Weights of a small mixture-of-experts language model, trained from scratch on English Wikipedia.
Size: 11 layers, width 96, 13.2M parameters.
Experts: 48 experts in each of 11 layers, 64 SwiGLU neurons an expert, a softmax router.
Training: a variant of SOAP for the experts, 466M tokens, 7105 steps.
Below are experts of layer 7 (counted from 0) of a mixture-of-experts language model. Rows are named router (the router's row for the expert), gate (a neuron's input weights, with its number), up (a neuron's input weights, with its number) and show model dimensions 0-95. Each number is 500 + 40 x the weight over its row's rms, rounded and kept within 0 to 999. Numbers have three digits each.
After each expert's rows: a language model's description of what the expert responds to. This comes from a sample of Wikipedia text that the model never trained on.

# expert 17
router:550547569472451502490491490524540488553448506436526541457509511499490522436490415535523523488525542502480548429564524456520516521436464508481516478555496484468547480517452518523499424529485485530484536554406521460578423478450515481525500583559531501500464436527513452458446541429542453506
gate1:530534534489508481491527569469498542535544565563488504546503489476515510435490469517549512470542475475524569578505506515528453472463428466563494510507483500369530504556513532462516535492454424513413505536574564508461517482529587520494496454449480513491492415530503524457485528477420514513
up1:601491505519462524455467546414515541507472458472484487524535499512560451450405497537480456503492419482470578505508542533445472458512499426475532495463414521535524512504529539414483547498517475475484559492438499499449501540518516479517495496514485507491484580488459457433536533521419444441
gate2:569477544484453534489472494483540424502507522515477448469443559530590500473438464513481553472531462476521495434509454463494453574496511454447549500496522442496470539435567482502427482613545547496436503560584511477517501515439475446536483466483522496477479535493483463435521463496508454490
up2:445486556453472475624482517566501423500478586506473518568553508543506481451447576473493502483457525506603514501519523450460455450482537517502512538555452474520435555439503517498468524530490552476549537462553518498517463488568497484507449451500460540451548547480467514526517472500497449477
gate3:512463475467451472511489511506508518574535494538490575475486528481543538498549475539498533543528477467483526468574506528557476566508540486557365499530424501477491464585531465512495553529529527540451523529487492487497487498507582561531452442449610501511508510502496491397499507494478553544
up3:459508499498487518511465445503412516516487499461488478545560454546515528519559528402557499558474482458570501513478466514508483513438545512453504426419601488457502453504490503494589526515504425524484485447505508459540430513450497530511532512497554463508399562529450504519514481441501522453
gate4:523555529494476531479560456424550471507452562501467482504510547519548495482515550453532455492461470467497460450420513516494459588454467493471493510395467447483515498368527461538514512564518508548463480514466479540430487521475456523540487541510478442469566475499523496514470445535445444497
up4:510480547494432505490487483537551491453446532508411550406515499476467505473513479539498572500511632527463557570464459468436469540499518489424506510469432520502541483569413493497501504481454498508513514507527442471566538494553452545515515500520516578503525476476442520473475472475508437492
gate5:537545451466455485528475518473497446527433477531521471529455535535508469451466594594489486468447483455501528533522496485562518494477504568525520525472569489533509488461393455500556542501545573426498515514552556473578509477512491543535493508466548508553482523531422533546555456516539543523
up5:442526517467524465473565421461435441422512431472490490439470496534546529519457441463483479479471546528473505481488446550498524513509542448505495465545506512551428448496518565459440477448588486517541519425467500457436541466477487484435426551484557576473509492529536527469494503476478492503
What it handles: Definite article, determiners. The word the, mostly after prepositions like of, in, to, plus possessives and other determiners such as his, its, this.

# expert 20
router:471546573510528554488491477460468497548491503484578561483571558484507549465528473510514537444516555522457545486504504455446548498433479467507539443561441510526566514506422498558480468456491561504517533502421523455515504588509503440512513509521509447422490483538488480451538513446553420466
gate0:529474529438528465601507524416483461512538615498491508529572539495550477497476452512495589455475534467474525539535498478528466443469540525399454469531529536550484472469509531445541497495478538523416479493542582448458475528487538504467474474538438500500505482501498460457509468482538480438
up0:506523503475435475517539521441447580448431529523517465408544501505499489514552571480454534547497482476503456446420515510517482441505440532467492481529471494501479533455394549522428478475500480492540496472447506414495484478462523406526518483507538430460492462459437477489502488427534533487
gate1:511511482527495463508441514486532535465517498448539512466484582512434534514545490452496524518521531508442534395507493544488471507447520507474496504527432470507405536426440494542535390473452541433523564529533451461479501499509580462507554486475537580507455451475458533514548530527513456535
up1:515427531511491468524428518548604489531588574461455505547487489507499514534474513540551607569514459502518485575502513497561492513507559542514500418595481481473459501518566541428471524475447498510498471527495497504439502527523434523452547442508519530558480510548496494490495539538517490512
gate2:467473479500526560497477553455471518475497454518592443465597556474513502470501490482452538465567526458457461509498451456545528464532543464509501484480504479462571542541468485516525516517501574543498565533505501531448421552483557423477527496501500530493432472512405498435504482501512524395
up2:531466564430497524508520508456590507509568420471459524482490515487430538468568511549548478531533434498526511537495506517554437558522470511473458537476579564450494498486530537540531545535476517496476525526491447465471502451454520539485507471481395507591503465539482484574432510553468488503
gate3:493487505452452536536471547497459474463512532532512473567493514477537528507452463540526488494490525460449545489530467525567496386519587516522454461512604445529520476450441525550491530491533526435586499473523470492598500475454500448422469465453533456512466486546489496478519522455515437545
up3:479503473481434495507514485484509492494446536474538484531474439520489543523440468522486554565545506467385497523577474512473516431543558545512391522503537498480431506517410445468537487462546547473553498523593572500511492485516542460519530527405533468486511487486575485507526470526498490506
gate4:563521533481551519512504527527496426442489537578530585468514423484540540474586480548485493443461503567465510463530535486457454472453540421529488432452544508493513524486498475494540495507480487487473461470507548548519506516508487535437482512508546442460504540424513504440512538485638486513
up4:497476480424472494473538510571545489475524527502518437472453443497464547570521498462457464608511407497500517456486453565463472473491513531478525511532501520501427558507475530492603480520466521424552481479557528454490469446458497496499423483475507470507557516421542501474434508518501524569
What it handles: Taxonomic and technical suffixes. Word endings in species, chemical and foreign names plus LaTeX symbols, e.g. Potassium, rutenbergii, Clostridiaceae, idae, ensis, frac.

# expert 1
router:536571533473454551501573477471490471582440456425491507480514550501531512479514521506528483531538498540455514471561486502482483515458490489480555512561422483479494533462488522556503441530445548560545505528498568489568486560522540470518538560562546487511517423547504462398486515491557423476
gate0:568556489438434502508453415422495446543511540451504484532477464582508533449583468582500427476504489524527510471591561466476522524475465481498502528548495489531501510476482495554554472602477545467521487538547506529520534525489485542447483470532484518514478476508544418460522525565502516461
up0:522521490523443518484487521455458498490517515490507492532480452543475561519592528482496493450465551488571503553511518519422515515488448593467442483556473542553528560453515481538509518483445489608510444435521524434562493566521532524502459570478566503496453536528488455446450501550494448468
gate1:560438471460450498487454441473517486495418394484501505386509514546503492515526448510553421500506478480433476524494467450493455528539493462463520531490507516464472486510609489474517514460468559526516403499488538524513557555424526492508502474493476465466522503514554454476460528499540520417
up1:460515468500576499533530442454495530564401595479503589512481485444512488503467510467466483505463561494501487510509529545522478419444539439534496503502542478482515506488460555534514457482489391543475513446528465517488461452532504504484487488467461521632492526451482495551525558450475473530
gate2:484541518492447509455566453455562478450550548485484446440461458528497497483548536541514498489549516506477494483515561463525431512531481550491527506536519486416508490450557535520523549530490445512489455555526572446520530503453469509556487472585549467478606473473519400496540508552429477491
up2:553418509462556499509496485524533597501546479485470556491525477482422530472488515421552499462451466497509492482502496461541584511465507473509522453481512501643472494488552480596485445518481557470539478523481442449487518504532481514491557532480463496539552466555531587477500526533554511494
gate3:531533476560438510486523535453564543486522510505538507541494519481449515519461512508561488522518534451509486502496472549555446476464496466524454425526482444543586566452442494522510532576499469515458545487489509565475462419444575532453547473418510583474441465481518503437497442555517513491
up3:515467539502552509467487533478516483524487605518450482533516499514510464486486445501462458504539489529516483452546515487514412475497491495512419443399557497508541511439454463528438459462471458499540546489518467488514404494511511495533418453498549409544575575446518542517482547463539470513
gate4:561597480456513502511512500612569469492438522531530546516540548490513477472507547480547449576518456525470479506527557567519522540511563470493537477496544447413535493540487476558513449484550496566511536570466538481480461496468481529477513489567527496431540437530572521523490493521450525498
up4:523533458438468463424499513445388516534527478519489530527537489485460509465524389540492528526531518487478492470540483506500428489509488562512539497497540509573480511527515476513456536523530487556482482421527403499467505507554540479576439539479488496612524484521471503431484541471538498576
What it handles: Finite verbs after subjects. Auxiliary and main verbs right after a subject pronoun or name, plus following adverbs, e.g. was, has, later, officially.

# expert 33
router:495534580482506527477433453500477408524474412467546548489485516516582506478534486561565499449561568497509507466544468432478513511453495519591516507546525538459488504487494476500531506465488563532478485564435555476528482566500526483450523549533561441438473535519547445459486548490536477508
gate0:561512467480487493515460459522469488600538388449516547449512492498514516527482501541526559525573464419565509524523498527477412533518510506502456499541463516486536484503574490468513518536487559528529543546500582509475488483395476465516530498488529554437504499466516499404427455503480477476
up0:487509521520534480536551481550500519500566505452505627528539483479542407510464489576471530531492493513459491542493460484519507535415461529566559542474579498488524505407464501521535555479445494547517532544462534543452548502520462433479505540477487488422448499481523551550450516484482531548
gate1:465546424463535543468473502557501475513471518466497521591503547506469458509538512448486475578535530474462515438440470524484514558487553507519474513532554443489502518571522502431461504504528570458461470554434545535496456606489493557439505508501463401570489485525559486506505538510534538512
up1:566531494469481537446492524515595456517476490503538484481481508513603421497441552491484492527434516498577383498511501509561399530527486485441526498461557558514502464431504528490498454513501468501486441566541443515499513471485537523454518461562536522449477517466534513483524533467480446459
gate2:534453568480548458516495556531410508489562427475427446475446469473495508468504521487573478535497482486427467407472481534474486466486442448461528543506561439528508511565515528393522476464492488477474511457551524432535433498503498519479496507509512431522515439543491573512553499527495502474
up2:491497536469504463563459459549566497490477534421485569570518451560536471547438475571479451533527522460518454539436462508527485503542482496557457528547500540503523611416510487482521453439496504471520482510449489555473441532436485441452492579514465531450468482482528502540454482496482501534
gate3:507499576490426526521448498512567495480497483514512483435493478506504488486564508518579469495501536517515482534508458463473525552527533518439513462528448465445471452554497510526519508574509492501443575532571480488414593409461522475545510524486551502470461423523562532467436411488460507496
up3:453498454558497447570441480530496473519466593499543474477530565500485547432504436487502505568546477470508503512510470445483544491481485532469499488501559561521457529553460533487490503580510401485535479488500437458430454505464482540532418398538481550473518584553521489483481489495505513509
gate4:518436455507529437506580556437522581511459472517485567485434561516541460501444441483487464517535437485510490460402512426535532501491489491492513515548482437491480518486544481467494423562535523470613499455549437488518508524478558467465524490513503464509580500538530529502455471515493533497
up4:440571493536519494480428450508555518485518534476492562526525453472509474510535465559555512451465538485498553534454524494491483510471533491519458524522541619373482512519502462496509508461526506516505587470463492501471515524491466551447520544434464535492406530488481437430498594476493520505
What it handles: Person role nouns. Nouns for people's roles and groups, often before a name, e.g. director, Minister, son, player, plus -er and -ist suffixes.

# expert 29
router:535526511477446555426525507456553495601442447423498527519527577463480514429559459529498506505491521484456612485511478493543513536436512549500559482518494477483502560475487505556486472556463523578467496511474528463574483485469521492509463567508474485473475445549493512485461570451569483531
gate1:479534515470450516532498519449451525587553525527502517522445418475474496541525461490517452578513463523416500493573554526510446543467510484461476475509500479549531521457469530467457529465485536487498528442491495478540511509435515499513386473566512419512513535506574484588545470526477514588
up1:463435484463536461473467489480538452431441490522600523517476542524451507504453479455491470552510468454546565450487523460524506556456493463434486476559536512538462523533532469547504532508451483525528472486483463459452517528591479512478539485419465550520564490623518517533466487513447472553
gate2:490623458478542519548575436573554476558531497450538425544528506530514476545552501408513452514499523467531534532531499538546489474467508515525552504482476495515446463470473552465484524533443507486462578532498449479500461490536583521544458476503479421546463485502553549535493503521549544505
up2:584490460514494479495489511520485510457467532564550555424558487490481442470557497414504396505537482515468512541453582547543502527518501423536516535551500462474420478502530466503486494537474540561547477515551485553533423501472508549522553506433497446531509428536450546483476534473508494477
gate3:454446511526469477353470563491511479512447471449537513511526534493416494494501534484499506535449543495500571496625543496541492477499480442551537529475444492553527517395489479410515523486494476485506548507520559486535449458476486514514574450490508443498497506509540505484461519504542465475
up3:530533535486495465517553465537419503491557490530511496502523554460427508444523553398458587468505508443521456504451472478484562562579514514473438533495553444469477478489546478521519546498446545456482494536550573485507474460493483457524463513534554563456532538472532548547481424496476461533
gate4:520483524485529530421523572553500501450495532465510559540475514456427550562483427565493471530555507439562527536550527522527503595490514526527570469561523439484476476458567490500549536502502510535584468488468531485500535463522546483459451490505502549463495520461583492498526545416463483478
up4:479546570455557500480497477525488522513479538489479505520479506475484583505361457501487466519443461470571498477453473511441499476578473449525421453474496430525511547529466508445527501455471486481566465589537490500504508534468480499497549485566443519516483541419484502531560458480480554549
gate5:517551560458540470479518521422496498469517489576481474455517506540494509575489490511527544449509544527552590501556526559449596530480541464456489557509464482462421510495502463523497515510508558427483525465500505452514517487491567515459509496506537489493494521511459539468587511525427527631
up5:468545476394483510471534561456417523426444525466534484488501483572525495557489483430527530503524534519479488420502580573413556511552546521508499539490505536482518455548471465476572513489478505488480438490506493481575494464485477531549490476522523456515486555579539474558523482489438510544
What it handles: Indefinite article, degree words. a or an and degree or quantity words after is, as, with or had, e.g. more, most, only, very.

# expert 4
router:514566578479537531477471469510509487497413501456560553429563566536510520458531474560540499511555517522489528483535475477473503507484493444497555443558469509505532492494463490516512508495449592564528470497451561455539493604467562454463530494558557491451498476557525539472508487451491421528
gate3:456535463439483495496446489545540512512509488450493528528542441519512525507491490530496458515408488507421534531512532480527449504569535531495442475509470541462530581479547545569420524541516470506583539578510518398496474509601548468499535482489480528440539482463440507503472516455500433504
up3:523469536504510483513556488541507441431521468493536502438476462477468525538536490511492476523532477492432506538520456551505533475481458571501449384541510535540478479426502494506567518524448529524564474441492478483590532480433467532486468471412487554431529583496529483561489451541487565504
gate4:493464491451497475567483500482526523540495459484507515514531547529519567489464409468464519473485444541537517462555524549571532453490565441481538462443446537542506485474523519494465492526402520551489452551502467440518553579429450458461568497476501450530462531560482525458476472449435476462
up4:489510485474460550536543518438516468491434546567475521489482462461445522481488509517491558569462579435524471554495531461478538487535488522541538543540518449479505523527524496539515527433493436482427536483430501519516499467549544572559511482435446575512456513468488527556473543420584539531
gate5:456502558517555539491492482482391535470463423478483521433455481440511401504521457538477514522511501572463511473470442436485458506471487534488498526445482504460503493486445544654572496501515461483566533489440527496463540498501492544483470506548558532518465457487510475490477460479476541526
up5:379502510535479469499533494484475508487527490458459458509481481490446459518520449512489423528567531488480536512500472499473468458514487520436487538426525501480523494487505600515574451520505483543388494514481570479474473561503551541525411479522525483493496531482544448563432483505400548518
gate6:489437396506443532477550510507463488491496474479461485502483519532420523498584479515498508441493571455523510549552473446526444526531485431522397558533518482519488567463520551535450455558554456529488462534503528477487442426476473467477486507518521536470507552494512487537537595489467447469
up6:557551484496506453533560447489516565444447523487467541479496423489572481541466474451459545467556532511471538502435438486496540463502514467530510485488476513518544483527492514506448506495459475496446468366515527451489466562478563455487519432486440484495456442467463481510559491527395537493
gate7:519494520451579530469541533558468438464500520541542454484543524500451484514551509527512454554546463420449569471443421515441434526521487508555525522546551478488483560405545485531499529510496484546556475520490512465508439507443504486416489477502577476511539514464520498491504451558567531453
up7:554454562518556470505497551514479535528485517578481466492531509432475530473512506560504423512496557458486561530469465575551482498572492499539476455521542457535488495518529562466556497399503530545520434490476530498526476551424523490479581496506491457397543466528475500481437569511524506534
What it handles: Post-name connectors. Tokens right after a person's name or word end: as in cast lists, and, of, by, commas, table pipes, e.g. Neenu as Shalini.

# expert 47
router:549573566433500537497482473513518486530487462470561546403584538517527537464523480477548474381535519538439528500499486433505528496468498472508514478521452455481539527538450466480508464498470540524538504528462495477475450590442511465464481540552504493418528491540495470466585476478525429498
gate0:507542515556512522479494387518597513473469476546522491512499480482491503480544514497475508478489491502541546432533475507531473492478410516461476478546406541492482430487514457545465489538425474519426526455518431485467419486516493485522427405528532480530442534476484508593488487519551453521
up0:486491492506470522494568510442435461540565456482492519492474552508479501493477486462542545532446519512427475545472486501529465478521476462530501499448523508513440511454516505601501492495500478492501608544374505577502507503474490464499549506402473534461563493549439478400549534528461513493
gate1:490576489461493513490500492541467496476499392503524500555599531479452499509458535497550550481544531480534511421499508435523517552523522507526554437511529401368529536485523483494508475468533493548534413485477528459542470523546466469515491523499494488444459515472448498535564522423503521499
up1:389476505486502390530474454493447530522498468457490475516459597483519523492500480485493544528486470534455542520463505476555557526444521506451559534522457482512497453483498447538387453546560514496468481448562475480534471489521459490547515480442469491444524491507430452536507527580553490469
gate2:504520509511543494536457584522545539536511495471478504527566521483506438468536494479463528437546534413508472510483491548563550521494473442611455483518417455439538508575506499452532490500541529541551454499540465560521491491561538490513487500543535478471437469555574540578497458525524470531
up2:597473482534447507424537454442493524533551525519506467557516419522596462518473504450506491466450573478506516547514488454430498518465481495508514513548457518482474526480554489510489508612465505538504513522434558506472510497541554467549459517459486499510525442501392454460513523503560511559
gate3:523442524392415504510575491526445493532559499439543473464530494549433501520505483489531418451546578466512484496516535531525527501474471550509465479407530465486467519485570523491484544483452518535532472472387509466532494503476485590474489538469504473451564469511472490497527491570480489476
up3:519435483556545556502435497518541430499575475535465465483523530481533530462516451533501503508491406441474518550532496525428475422494575503532499540522461537537441469488529546564473535487504484526462502573512465593538508545465524471462509518487565490433540532489536443541410490470517506484
gate4:496534487506459466523476503500494471572463564447525577526386568482469479510505489463481544455546522465471458452437548496470572500465470508466464470445476477453469505474475528435475417518504518414545534511458544425493499471476448530506408528507464492495501508580498457485556498498494455439
up4:447570520526468519530488481512449438532464547525520589454389531549460492503485464499481439505449547517516493543570462484584540479539476538492473500501473507489488473548529535494446537468519457484452505555539512508468509530485498485457513491574577552482422492451455481478485407436546555515
What it handles: Personal first names. Given names and initials of people, often in headings or credits, plus taxonomy field words, such as Richard, Robert, J. R., Authority.

# expert 14
router:584599547513496530458457487476502514557472468488550559457579527492542547499523482525567500489539524515426511512541482466496546522470453520478573456538490483444551522535461543479543473494479590539512433509515510483538483632477525447447520496536570491480455477507521535445502516471531486515
gate0:570472516465485476514419557466545525502551452493547498525539523394464480519490426481502520590440560491405527466450487528492517532524535526515460512504570472519513491469472566495494589469486497539526507503536507570501468580474582492512453498505506504486469552583502524523490513452470484563
up0:542485454478538552580405473511434553497578491482475476477490470479506543530524431548492498471437492456536547462447517526526422528529558541477557459574446485522492450496571454515528503525478518503522547485573534594483519506521499522500449472451414439477508454538511502469509531475540503482
gate1:488497542542432520426445472461480543464471519495490534410443515527534498473550438522489450426496538497486521553477532490496442529468520518416484595508465503465500499531546557612539509499422527529490528502519457474588471512606515513469521503511549482476451445519540494524505495529464509493
up1:510532495492495446503506581462558503519527514496525472566468563479466467514403507494500497489572420546454534432499488481414550527512468546484564526510471491510477493524504479409487459510445560479518439450548501463504500533444566470473501511575469440430519503467502531440445435521549479526
gate2:614535550506435508489427528499508485543529459430491505505489480465487518513494557508518544465488472551474521469473466454526457444542438472565471518524509539449525524570480470532439487495551558500473491526625561567474532555504482515441502461463536475440480425509508443438495505491533480506
up2:518511508424497533514506427503521521578506458509508483516541504384500602454446521460564505502485573502427532464462499524404564531525567529490511523444481491441466540505554514485544477499427535476514547519501517501458486480550446509520489538466436546493438503466449488517543492524502519435
gate3:432489465373481502459529537536533487461552478523445452460437505513438550542516497487496415540533475538492531519492509520502459474514455510522462501508530522482440539475560507471583493542502466468542477489509486485497488358471494579483417493511504487499526561438566522522456497485456524497
up3:508563494447468545455510491508501488561502442596490494426489528518496528497566500512545443521459468583474502558551456472550420498504434520526453479566503544525420555447576507529527491524443498468485483533546501549514434422503520525471511577547553475496524493487571531463481486500500522482
gate4:423559477513479570493547530480569471531546445493503496508468508499422496565534553510474497498519438535480487498528516495528527454517483400529528523468409462546552509542483499509559573451479565520577573444536517463466530582501526519531505507534540539473500433456480470464445500494555473493
up4:448502532470544496543506474475454473442446449515408487528465516526501416494495486532462494607514518529535475459483561439513456484461497458505520483507452510504548508528597512470559403531446493471506462554461479496522510471427536448455571554549534515485489511461474456571467553502487530468
What it handles: Surname word pieces. Middle and final pieces of personal surnames, often after a first name, e.g. McC-onn-ell, Dick-in-son, Gor-bachev, -berg, -son.

# expert 31
router:495502512488524481501513513499563464538490425432543548478577537483550531506540485517526529508572522493474547490521446452492545470454447490523579485522457467465544544438502567450549515531522532531473418505496516507626508562472507451503477537447491489485517420529496461422472517442567494529
gate0:567443485480474495452511527461469467558539454549510445485511495551512484520509473469513469490544424592461453407471451547502440466493428522543593521470592468468515558510456577523507520432517535490449500535499537476489533505520447458463465470555511559523515539474494576526509513507529507506
up0:540523529446418516543524534515528487504566476531512438496514459523453546523537540491429477516582540523567446556485524473564457552492446535501532497543464508539469455415514474482464474484479509452540467527576507521483422443538504534487500467543525545511484441474489456409538500441514486420
gate1:500504570506495508557515490502460522555462414463541498525506492510459489490496408499513507488560563503415497457531468521504511598472429540492483451448490417443493492457488496493439526531477539536464468447448585549520546548430499541515468493469491475489496515557473443480455528556568477450
up1:525534495548552491555556485515509483475534460532513569483567507437545536464534491520492493474507478542415536525485521415500549499534515427559583500499479517492569541482469417478471428466466504501538506465471490463470502601489539506500494558412474481469519457493445473428562518461548500468
gate2:495516478512488462550485499615497480405436485523509483550522536527533562554476512431536472576583513491420528544494524487557566513488506488479577368504520458507462498454530500461482464542498482502545506557504498529469505476469531503478475516455515554469513496431526503555462549477525550484
up2:499501601438380551439469565441505510522496537502522488465494527427520499467578535510484576459479433489530435503506506437513467441575515551518486571548545538517433482558492481509517501515535513479433513479521463491475536502545436472490537544516493484484502437496485557538493471514460481462
gate3:505510513446562464489475524501530538459529544512551504532550531548530477525497467536525446539507489499540487519521487481515539487539536542546650495537524520532431546535556486529495575493550459499499531515509572450541521522437567470556448417531503566503458504545516532472563476567563516518
up3:495535479474489517511558448586527565551505499508508479518488469435534553499436434537562545482459545522520530491458507558445526478511474490492516485408410523538532526454571504487570484445452514503504594555500519466482492486536528518544502559506496498508555532568526486440507595530546481530
gate4:591533492495518490512533523511606503536460535557530489561493447478458551549437514534514448497541480478537449472542512510545492552488544539462492534444461503579513470526504468479479509491480532441474498548496489479497495469463455500407478459524478515538517526589538560458558475619555463525
up4:493498494511537491509503514610542578524452552425528487470461479532520489527447522559489454529509449531506457510533524488454531544507505625432532441504514519551532501523521459552431439458474539501577448493466578430566499490481450493492518492498497499489405483468489519461476483528523517462
What it handles: Quoted titles, pronouns. Word starts inside quoted song titles and pronouns like you, we, I, such as "I Wanna", "There You Were", opening quotes.

# expert 18
router:533606567527521604470492482490520480488474503453491559503538505512533576502495513472505571493532597445491543493547480430541526522445514472540516446540519501453507520505490547514519438511468545502498513555458521466490464526491487418489510535525578443468480441595508465453466477463542462536
gate0:541502413538516428533399464524549520504457511518538582522462498543502568454503488492487473512415448502505545452552440494518472491519473498556541488421493500502431508440593483446477507501469486413529517479502512497522548554497461498530448506549540537489466472467525542556426524522494545511
up0:496517448465548530497509571570516455491479499547548371455474479488503430503533510483473454529480429478517464523443541501522502522445474512473490511506481517548448463502471443492526507567533530512413477466553500506500484447433562462492512514536592424504468530454569515453489457487534510423
gate1:454533469559467519498478496564590472458468550470460513479409504539475540571423532518557531482509491444489534481595510553469498472475472556539443508519521528453502535513524457502474523529436452452528477516500475457538569487526529581507510501498508525537495593503526459466597491490548551506
up1:471458531526503560449555480538449479545539484492489518593487496441441607470469479543491484521473517510522476514509509439484578515460421540507569494549443465461461527567471415542484482502506494503508384505464497385516501466496473504490523522489509547574509496518484477502521533484461519540
gate2:537525470505439520458515443469554505523498516531492488468497459444519514503603519465501518421502435509439482481477493445544488501562419560467490511494550484476470453587530517486471490536478510522575501408468432501560520504527584534539509470554552528476439440486532492459519482582536520495
up2:473466555449519534537551503517524583489471491501512569518538506452503527460493517528476587496555567527553472493499554493495481452486496515529479470482472521484527516578457491534562515589460563510521446575523556491449444421562480458495488461493529479512506438560531462499433439475424535539
gate3:473529543520589469466466442529569481474505448482400610443492548490502513502439534498497487492474440494510528538460472485531456524522521487574520517554502464554572558471538472458520481481473590541511433458542463492437468503464467485503534513525520478467443478541442504481530501536530580528
up3:402599521559564484525485501513468576442420459544511551482433505479449514495443475507509448520495513493462499539480485462511473512521528467511526538505555494531502525469499499445499436507512514494525429483464492451536455439569558528546431582526525465510493540475591482459575490519525530528
gate4:545470582517468522505495546426530459473509506504567471550500522457458546494506562510454459481531440543585537472525490524473538467486451538464559481452473413537521472451522433476509538421505472524469487457521466553469478458489482494505489474597457490526535553507509578513525493423414479521
up4:528553505565487563472535508459443518478458518523468559466547514564509471489503471560516569483448551465482516536470539540446525525521529436434441471510546428494496489472546506453519529558451385506509546451457489565552463462568548495476490481467512524529474488443475414506518540468539515525
What it handles: Place and country names. Geographic names and their pieces such as United, States, York in New York, Utah, Australia, Mel-bourn-e, Worcester-shire.

# expert 6
router:460496543455499571461445520490515428518493428478524504527527496436524526458512419561536490497528528463514535500578510475516567522470464489545525490541489496411565512473407575449546495555486585526490484572468508502511508523527556471521461555453529478487448485515481491431533558517526445540
gate0:497523558505515458448512484412492461456515510413501502556551432508536472537544432538508454486519489543507512458426561536484426456530473551515550489548474426512569504519515527544443575492518473578453539463503559503549510436454517544558458471499473540499462489524486450497512448522517530540
up0:504524487519494543556516565573520468484494548585498470539535476509473492555575501406490447489490519480537498476492487463521484511473476580510545576501412489477483466557474590512470459444490528474502530493480472503569517546485510519450554576556469499547503549530459541477551539433554519437
gate1:458494554497525536596495511509462506473495481510527495471379555454487464524470518559451514490490468463513513473497492517509554538568532598499514545507534528551499492458474530518492509523471528449418436508471552421448451514437588532467426494458589457491468464479492540513492461497540520503
up1:502483552521469519515480468491419456493457481510540479545565614450497513471470511516557461477450548553524468532431472557465469502478545396445476429496453470487487567437485456511473537537506541539477470529432441491496500514534462449575523518538413491529542494520540471470512526459474499490
gate2:593435373490493505502472496443479496559430500539450512502530502554527477487521413511502582510524554491524479528492549463410537482472492506539509432430553543527513517507480498530526505478465464484479462442475486507496474500521475524496525434473518530408506450521472463462478557500445501589
up2:498522504553483510506525524574487430536487439552527477485536469467447488482499597427489497545483558499481474473399457482506445495524557451452475499557441525527529485503470488459436473512504527534526421469472509522505498482567409461452522434533462484536469530503509501459526463572522536406
gate3:502559544453509516554457568536528455525554495466467508485517516447439526556489484527415496476504471537459491415522483535452469466517561523447530533466496465443469385542517506433476452568477510525508503479488484524557516546512482512519433481491524554496504558513453468522480423444537420445
up3:569529516440488488473489572544531474455416460472521418483462464439476424560477408489496461525489500459442487525573564421534525546429532492494518495543514561554547537477499515574484534475457512507504471489485566485484545476588458507557525484538466488516522514474520498551529520533488520475
gate4:469479465448480528409496435466508500522404427536577511525519540515497462512559419528453528568501511458462537518490426490447545562524519498524490527532472576543509445429426502474514525481478502535517453492552541524536496500498538472553435524514482501451530480495435469463481429527487550458
up4:498464531524507517516503533573434445431509429485496501458484552477478550565433539562471548526523556474549459500567521483602487498499482545488515491541500450487445501524437583453472481566521563505511520507548448543533506456523453471479471514487487469554438495549484483475499611473525502536
What it handles: Mid-word he/el fragments. Short word-interior pieces like he, el, al, ra inside words or names, e.g. Physiot-he-rapy, archip-el-ago, finis-he-s.

# expert 0
router:516492525539500485435438469497523472539529459518563547451540508490529503473539476548532551530555533492428511525556518504594564486436513440555546445571420506486540549522464529455518482504483536548502455534465535504514484603508476421526484522499515457495462452502498447480513548453558490577
gate0:522437538484538543406445451485480528477559457489501529485489512484496502541577466438505446449448530480530531492501482487487474572451454429468523450518502478438508558573560479474572560557513483486502472476500517461461477536555500516538457468446547510478520488554480456540523563484585528577
up0:475468408513466496546590473431560488542501554566460500491478441496445475506462498420550484522491489481464530523492478540468526479502536460517533517496566477517526508463473495549518612529438523461527523548449571543481496473475487470472505488528492422414507443534462493418480533553507448484
gate1:493409445514474494559461457494544522527497504528509541476605449528524499516483475558490537490551551530546509512528527445533554403505575513523589489486493454453497407439458398480544416516515529455516528495471515492486477511503565525517508508460478513501521443475516529506527476428460499509
up1:490493470485507528545481521475450542513470483475470474470439605515447527498541427502491444526477545504474485554486531440578510420461534495589527466551495558536488438498475485544468559470447541533562445466492386533447462435496503481546494479502519490528486424512461543532492508475517520546
gate2:427464548504539440407463517498535428518481478509463523475552492472532447457447452464543433513576455470483481503584494478491502469421496473482437549570485511482466499486473561455473552473509486518525459499451440531514477574511567472549511475488517553542470455532470537497491563527434473545
up2:581492483515523466394479443496504543489462517472427531509543476523460513547438535595472458487477458450549471467488504498548497486483469482510556490458493503511483585567585514464518521509589558484462505492482504486449500473509566476540498494436509504486426462546460425445495555561517486480
gate3:471477466521405500508435511460535462575528492513507503480564549437469482420550488448486521504547457479489498504571520509530490473430542526509528474524480576470543573535425518521507475546500457524571492532470571534502521495407543514481541497485474534536506487548410548513483445493574471471
up3:430463541452476513542493561433544482474526537453543436521465529575488415470540550503486476540507434484436504546450515496541451521513597455473510498529506561586421561503494499537498498516545492459485540559439510568460471525509509553445511515539509466581511462523508494500535506509512454474
gate4:461467523502502483542527484456535504508505482481511495509428507437551472552498489531569526467509458487491533524570512497477490523487451608543462464446503486507520539468492511508505592491446500429600547475464548562475478427541542542513478452526592504557422497527484559529533513515472507588
up4:520522477539540499547468524497490495505513498442488466452452480525522438500542561462476482514552496532423502483490455586507541486466514465502520492457479458564565540481532529408477486471606435531435511577460473541551478465554515504490465490456529481423404477534550507555477446475521544497
What it handles: Mid-word name fragments. Single letters and short word pieces inside proper names and rare words, often capitalized starts, e.g. W in Wight, D in Duty, l in Atlantic.